config.toml
num_hidden_layers = 9
n_experts = 96
experts_per_token = 2
d_expert = 128
hidden_act = "geglu"
moe_layers = [0, 1, 2, 3, 4, 5, 6, 7, 8]
router_score = "softmax"
normalize_top_k = true
routed_scale = 1.5
vocab_size = 11117
tie_word_embeddings = false
max_seq_len = 2048
Below are experts of layer 5 (counted from 0) of a mixture-of-experts language model. Rows are named router (the router's row for the expert), gate (a neuron's input weights, with its number), up (a neuron's input weights, with its number) and show model dimensions 48-95. Each number is 50 + 10 x the weight over its row's rms, rounded and kept within 0 to 99.
Before each expert's rows: a language model's description of what the expert responds to; "mostly gets" lists some tokens that are sent to it at least half of the time. This comes from a sample of Wikipedia text that the model never trained on.

# expert 8
What it handles: Word-initial pieces, kin. Short word-start pieces and kinship nouns in biographies, such as grand-p(arents), em(ptiness), son, daughter, after his or the.
mostly gets: " ent", " man", " adv", " att", " dist", " em"
router:55 32 35 38 23 40 69 54 64 39 57 67 49 48 37 44 46 51 55 47 45 61 62 58 52 39 59 53 44 61 59 56 56 46 44 49 59 57 46 58 61 64 62 48 54 57 55 37
gate0:48 32 37 38 31 69 46 64 56 29 56 67 36 40 61 55 48 70 40 60 38 54 41 37 48 47 56 43 40 49 50 59 58 45 48 58 64 35 46 42 44 50 45 49 57 44 46 43
up0:46 37 45 49 52 50 35 52 38 54 37 39 43 43 68 59 46 66 39 43 33 67 66 63 40 54 55 49 46 52 40 74 45 48 53 40 41 35 50 51 47 61 61 28 55 57 54 42
gate1:52 46 54 42 41 48 59 52 31 36 45 56 56 42 54 54 59 48 43 49 46 52 37 42 64 56 59 39 73 57 52 58 34 56 49 54 57 57 39 45 43 64 53 59 58 48 52 46
up1:43 30 38 54 48 56 50 58 56 35 53 64 62 54 57 43 55 49 39 66 66 72 64 50 37 54 47 60 43 46 52 59 43 64 47 53 30 53 41 56 33 37 57 60 62 52 58 61
gate2:50 41 38 44 48 59 43 52 38 43 62 66 48 56 52 49 55 51 49 36 45 53 37 51 62 59 39 51 49 60 47 58 60 41 59 65 57 29 49 65 56 76 55 47 67 52 43 54
up2:48 62 56 40 37 55 59 51 38 58 37 48 45 36 48 40 56 45 56 39 63 47 46 49 38 50 28 41 57 27 43 57 46 51 56 45 58 49 38 39 68 64 50 34 61 35 30 39
gate3:46 53 56 43 36 36 50 66 53 51 47 68 56 61 60 67 41 57 63 40 43 50 40 58 55 44 48 61 45 70 58 39 59 34 46 50 66 35 47 58 49 39 53 63 46 58 48 60
up3:45 53 51 55 53 41 48 45 39 56 45 53 56 51 60 46 46 43 57 55 69 24 74 36 31 51 49 54 68 43 52 51 47 53 68 52 38 55 25 31 57 39 62 46 44 49 44 48
gate4:38 36 48 54 45 32 72 50 62 41 39 72 53 66 46 61 53 66 64 56 41 40 49 64 56 31 51 42 62 52 49 61 43 50 50 55 55 40 56 52 73 56 48 52 45 53 57 64
up4:61 42 65 42 51 40 42 43 55 38 50 48 51 50 50 48 56 62 53 44 59 52 69 53 42 47 55 57 53 49 33 41 56 31 70 61 60 61 54 44 63 63 66 58 65 48 53 69
gate5:45 36 62 48 54 63 59 48 48 54 56 60 52 54 47 56 49 56 43 53 57 52 48 52 44 33 41 46 52 49 47 43 60 61 53 31 64 54 47 50 50 70 47 42 59 66 34 60
up5:40 55 65 45 44 53 54 57 71 48 53 47 56 65 29 68 60 62 45 30 49 50 43 64 40 50 51 66 45 54 76 59 52 60 36 48 34 54 46 46 56 61 51 48 56 37 35 68
gate6:52 48 40 66 48 53 48 63 43 37 58 43 35 48 52 62 64 71 59 34 45 58 49 42 48 48 61 61 48 48 49 35 52 53 56 65 52 42 60 45 54 69 54 40 35 57 63 65
up6:60 45 51 53 53 41 60 52 58 30 60 48 45 34 54 42 56 61 45 30 48 64 38 46 47 48 55 56 40 43 32 39 50 51 64 50 47 53 53 57 65 69 61 46 37 51 66 63
gate7:48 37 42 52 48 52 45 54 52 47 60 39 52 39 63 56 39 44 57 50 43 51 52 66 37 52 50 56 40 54 27 27 75 47 46 53 57 41 52 31 60 33 49 59 40 78 53 64
up7:52 61 53 30 37 38 51 61 44 51 52 32 73 47 51 51 47 52 47 71 45 53 44 46 43 59 58 48 40 49 54 53 46 55 43 54 52 42 45 64 49 62 59 57 62 48 71 26
gate8:49 37 43 45 41 68 56 58 49 41 49 45 34 50 44 54 67 43 53 71 47 53 51 54 55 56 29 45 40 67 66 39 55 67 44 57 55 49 46 72 61 65 47 53 54 56 60 52
up8:50 33 61 43 52 54 51 69 51 52 45 60 49 44 54 70 51 45 55 45 38 52 44 39 52 46 38 40 46 62 32 54 47 39 48 65 55 61 44 47 48 52 53 37 52 40 49 53
gate9:48 37 40 38 39 51 50 46 46 35 48 44 42 51 35 45 45 54 65 47 52 48 61 57 54 38 59 70 56 58 57 45 50 77 56 39 49 56 56 41 69 61 60 30 36 53 28 54
up9:35 46 54 67 56 38 52 56 44 59 69 29 56 52 30 64 51 46 73 52 49 43 53 38 63 41 46 64 41 57 44 44 25 57 57 58 56 29 46 60 49 52 59 51 48 44 52 53

# expert 15
What it handles: Nouns after articles. Common nouns and direction words right after the, a or an, often before of, such as south end, instigation, city, administration.
mostly gets: " south", " west", " north", " east", " invasion", " investigation"
router:41 33 55 54 60 68 57 47 54 41 68 62 41 50 51 55 53 53 43 49 23 58 55 57 49 43 44 51 40 30 56 60 64 49 54 48 37 39 54 55 38 37 59 52 57 64 54 42
gate0:60 59 61 55 36 53 34 38 65 29 50 69 39 54 47 46 55 48 20 51 42 53 46 46 47 35 46 43 51 31 68 49 54 39 62 43 49 46 68 35 50 41 38 49 41 59 51 51
up0:64 48 32 54 50 52 41 45 51 51 63 51 38 46 43 75 59 52 34 59 40 58 52 46 68 54 47 62 39 28 43 54 65 41 43 50 52 38 41 39 39 49 50 40 32 43 48 36
gate1:38 51 60 50 43 61 33 50 66 45 51 68 60 61 42 44 65 49 47 45 43 38 48 45 46 79 39 45 49 41 46 52 53 49 54 47 44 51 50 57 63 47 64 64 40 33 33 48
up1:57 41 61 44 51 43 41 44 42 46 31 57 43 41 56 56 45 52 50 58 58 37 60 49 36 44 61 54 49 57 48 56 59 51 43 48 75 53 43 50 46 70 33 40 76 59 54 66
gate2:56 59 62 56 48 47 29 33 40 51 53 44 34 43 43 56 56 44 54 45 49 50 52 42 45 54 51 54 51 44 53 67 66 26 53 48 38 47 46 32 51 42 60 56 63 54 43 58
up2:35 38 48 48 51 59 58 58 49 47 50 59 57 47 34 54 50 58 43 61 52 42 62 63 65 51 49 66 40 42 50 43 41 65 48 52 69 39 46 50 52 46 58 58 50 56 54 56
gate3:54 59 29 49 34 55 43 44 46 49 57 56 31 49 36 30 62 67 51 49 47 41 57 66 65 48 39 34 41 38 48 45 70 42 55 50 46 43 46 40 71 50 53 52 46 52 57 43
up3:56 31 47 44 53 63 46 63 59 24 52 41 47 64 38 60 61 60 66 53 62 62 36 44 48 37 54 51 55 45 65 62 40 58 60 43 57 60 52 49 46 59 53 65 67 54 49 57
gate4:54 60 51 42 51 64 47 58 46 53 63 56 45 46 49 56 71 59 38 54 59 40 51 53 41 47 41 46 48 47 45 29 52 50 54 39 59 43 55 44 41 29 43 63 46 22 32 57
up4:48 54 54 49 61 43 58 51 49 44 51 30 48 45 21 47 33 31 58 54 47 52 39 48 54 37 56 43 66 46 27 55 51 37 47 57 49 49 60 48 63 60 54 43 52 48 48 33
gate5:49 42 64 57 47 45 58 49 48 49 41 58 48 57 51 43 66 49 55 42 32 47 58 45 56 56 72 52 45 39 74 53 40 52 53 61 48 74 49 47 56 50 67 48 52 57 53 26
up5:52 33 47 55 57 53 24 51 21 31 58 47 49 67 63 34 64 42 49 49 59 46 46 61 57 44 44 53 45 49 50 58 55 64 62 80 47 68 42 52 45 53 39 70 37 60 62 45
gate6:33 61 36 54 48 53 67 57 57 46 42 44 40 59 66 53 53 43 60 33 47 74 54 55 59 54 45 63 61 39 43 61 45 44 75 64 34 40 53 38 54 60 51 55 46 72 67 52
up6:52 65 41 73 43 47 61 54 42 53 59 49 40 57 34 60 35 54 62 59 52 47 57 44 54 42 45 61 41 44 47 50 56 47 56 40 52 47 41 42 60 35 56 48 60 60 43 66
gate7:48 23 54 57 38 47 58 52 58 40 30 52 42 60 52 46 49 44 35 43 42 57 63 64 40 54 58 61 48 30 46 36 60 51 35 55 63 34 58 46 58 36 61 53 30 46 41 59
up7:57 28 52 58 44 46 50 51 64 24 35 49 50 49 52 69 65 49 41 55 48 59 57 44 61 34 63 51 48 59 41 78 54 63 57 46 25 59 48 43 61 41 48 37 51 61 56 46
gate8:43 43 51 52 40 68 50 46 53 47 56 43 40 32 42 38 45 50 39 54 20 64 46 54 28 49 62 50 43 44 46 62 69 37 61 44 27 47 63 47 53 52 73 51 59 41 49 50
up8:61 61 47 56 49 45 58 41 54 67 39 54 78 39 71 43 51 63 48 43 51 48 44 59 53 57 63 61 52 46 46 38 62 65 48 39 48 60 40 44 47 19 40 54 46 50 53 41
gate9:56 39 41 54 38 61 42 46 51 59 44 58 44 37 52 60 48 48 66 47 49 53 51 41 54 53 52 43 34 36 56 53 47 55 68 72 43 40 45 48 43 63 33 45 70 36 22 47
up9:49 70 45 45 59 36 58 44 55 35 80 58 67 39 43 29 44 49 65 52 50 53 40 63 50 31 57 52 72 47 48 45 58 62 63 36 45 57 59 46 37 44 55 38 47 51 79 50

# expert 26
What it handles: Topic adjectives, table headers. Topic adjectives and nouns like political, social, music, television, plus section and table headers such as Career total, International.
mostly gets: " political", " social", " music", "Scientific", " television", " economic"
router:52 48 62 46 50 61 53 48 29 65 47 38 49 55 40 43 34 63 66 46 51 49 33 38 46 54 52 63 43 52 56 43 58 40 22 52 47 26 54 60 47 46 54 44 42 57 52 46
gate0:70 44 49 63 63 47 26 64 44 78 48 55 47 43 49 66 47 48 54 54 57 51 42 39 39 78 49 41 50 42 36 55 43 52 58 35 47 67 62 58 46 51 52 55 58 43 55 33
up0:57 61 35 50 43 39 55 34 46 51 32 43 43 42 57 51 51 51 69 63 42 41 53 56 44 63 62 57 42 51 59 42 42 52 61 38 42 47 33 61 52 38 55 67 63 56 48 38
gate1:41 65 43 44 54 50 54 27 61 49 39 53 66 38 59 47 51 39 45 55 45 45 61 46 37 49 52 46 73 59 50 64 51 47 65 46 44 35 60 41 68 47 41 69 43 47 46 33
up1:51 59 65 36 57 39 32 50 52 71 39 40 48 53 53 38 48 40 63 60 51 41 44 44 46 52 63 43 68 62 60 52 39 58 47 62 47 56 38 60 63 60 78 40 61 48 43 48
gate2:71 54 42 59 45 53 64 51 57 40 41 54 41 76 54 41 64 47 46 34 37 53 51 34 51 53 43 50 47 36 34 49 63 47 55 47 47 42 59 66 68 51 48 57 42 49 46 48
up2:43 44 57 76 47 54 57 43 35 61 54 38 54 46 54 53 48 46 53 57 49 39 58 64 46 52 42 44 64 72 56 47 50 58 46 70 78 51 51 40 51 53 52 52 47 51 63 52
gate3:55 73 41 50 51 34 63 42 55 44 62 67 41 67 65 42 52 46 41 45 51 45 60 54 51 51 45 75 39 50 56 42 40 43 43 48 52 48 45 66 55 47 39 54 50 49 54 46
up3:48 61 45 51 65 27 64 40 49 65 64 32 45 36 64 55 44 36 53 44 57 51 53 50 54 35 50 52 38 55 56 43 52 71 55 46 47 51 66 48 73 46 44 55 45 46 66 52
gate4:36 53 47 52 51 52 60 53 51 48 35 47 48 48 40 37 37 39 47 61 57 67 28 57 33 38 54 43 60 39 70 40 49 57 60 61 53 66 50 45 53 59 48 42 34 51 54 54
up4:52 51 49 49 56 56 39 55 53 41 60 51 52 36 51 46 68 53 61 43 33 24 55 52 60 51 52 47 41 51 40 45 30 57 58 44 41 48 43 61 46 49 47 50 58 48 62 47
gate5:59 53 48 49 60 44 35 35 44 40 58 40 56 56 36 35 51 48 68 55 40 58 41 43 41 47 46 77 44 47 49 69 56 47 44 64 64 60 52 67 46 45 43 47 55 48 27 62
up5:53 47 43 50 53 58 47 27 39 54 54 25 55 67 53 29 48 63 59 62 49 43 51 45 56 56 55 59 49 45 45 54 45 53 54 52 61 54 42 68 39 48 59 43 54 55 57 55
gate6:52 55 55 59 44 40 62 45 36 47 51 55 41 51 56 53 65 57 55 34 55 49 31 53 57 67 45 66 60 38 58 49 49 64 44 48 61 39 47 63 53 46 53 38 23 41 38 56
up6:40 65 44 54 52 70 58 50 55 64 75 49 49 60 51 60 42 58 59 29 42 41 51 52 42 49 54 60 59 60 57 55 49 53 51 45 49 71 37 49 35 50 55 42 33 51 63 51
gate7:55 53 57 63 50 50 45 47 39 53 50 54 55 70 58 49 54 60 57 54 57 60 44 65 47 61 69 49 46 54 48 58 51 55 38 51 38 54 35 50 60 57 42 58 29 40 44 49
up7:55 37 49 57 47 52 30 48 31 43 45 40 57 68 50 69 50 48 54 51 38 59 56 54 57 51 50 64 47 49 49 68 47 64 22 39 57 49 55 40 48 55 30 39 50 52 37 57
gate8:67 65 40 31 45 55 81 48 46 45 56 55 48 54 47 47 61 65 41 64 50 56 39 38 43 62 38 61 37 46 72 48 58 54 39 37 53 23 49 46 47 43 44 47 58 50 54 42
up8:36 30 46 60 61 51 43 43 58 65 48 61 48 58 54 54 33 54 56 49 41 37 52 64 44 47 61 24 43 62 29 44 60 55 55 46 40 51 46 70 38 54 70 35 46 55 38 58
gate9:51 37 66 41 41 55 45 36 39 44 63 46 44 58 38 64 58 51 64 52 44 45 51 60 36 61 51 64 41 35 33 71 37 40 45 54 47 57 49 64 45 52 46 53 36 47 55 48
up9:43 56 51 55 51 60 61 58 42 46 52 23 39 44 48 59 43 67 36 35 55 58 42 46 48 44 60 51 57 62 53 61 45 52 51 54 55 58 64 38 51 62 53 44 41 54 68 59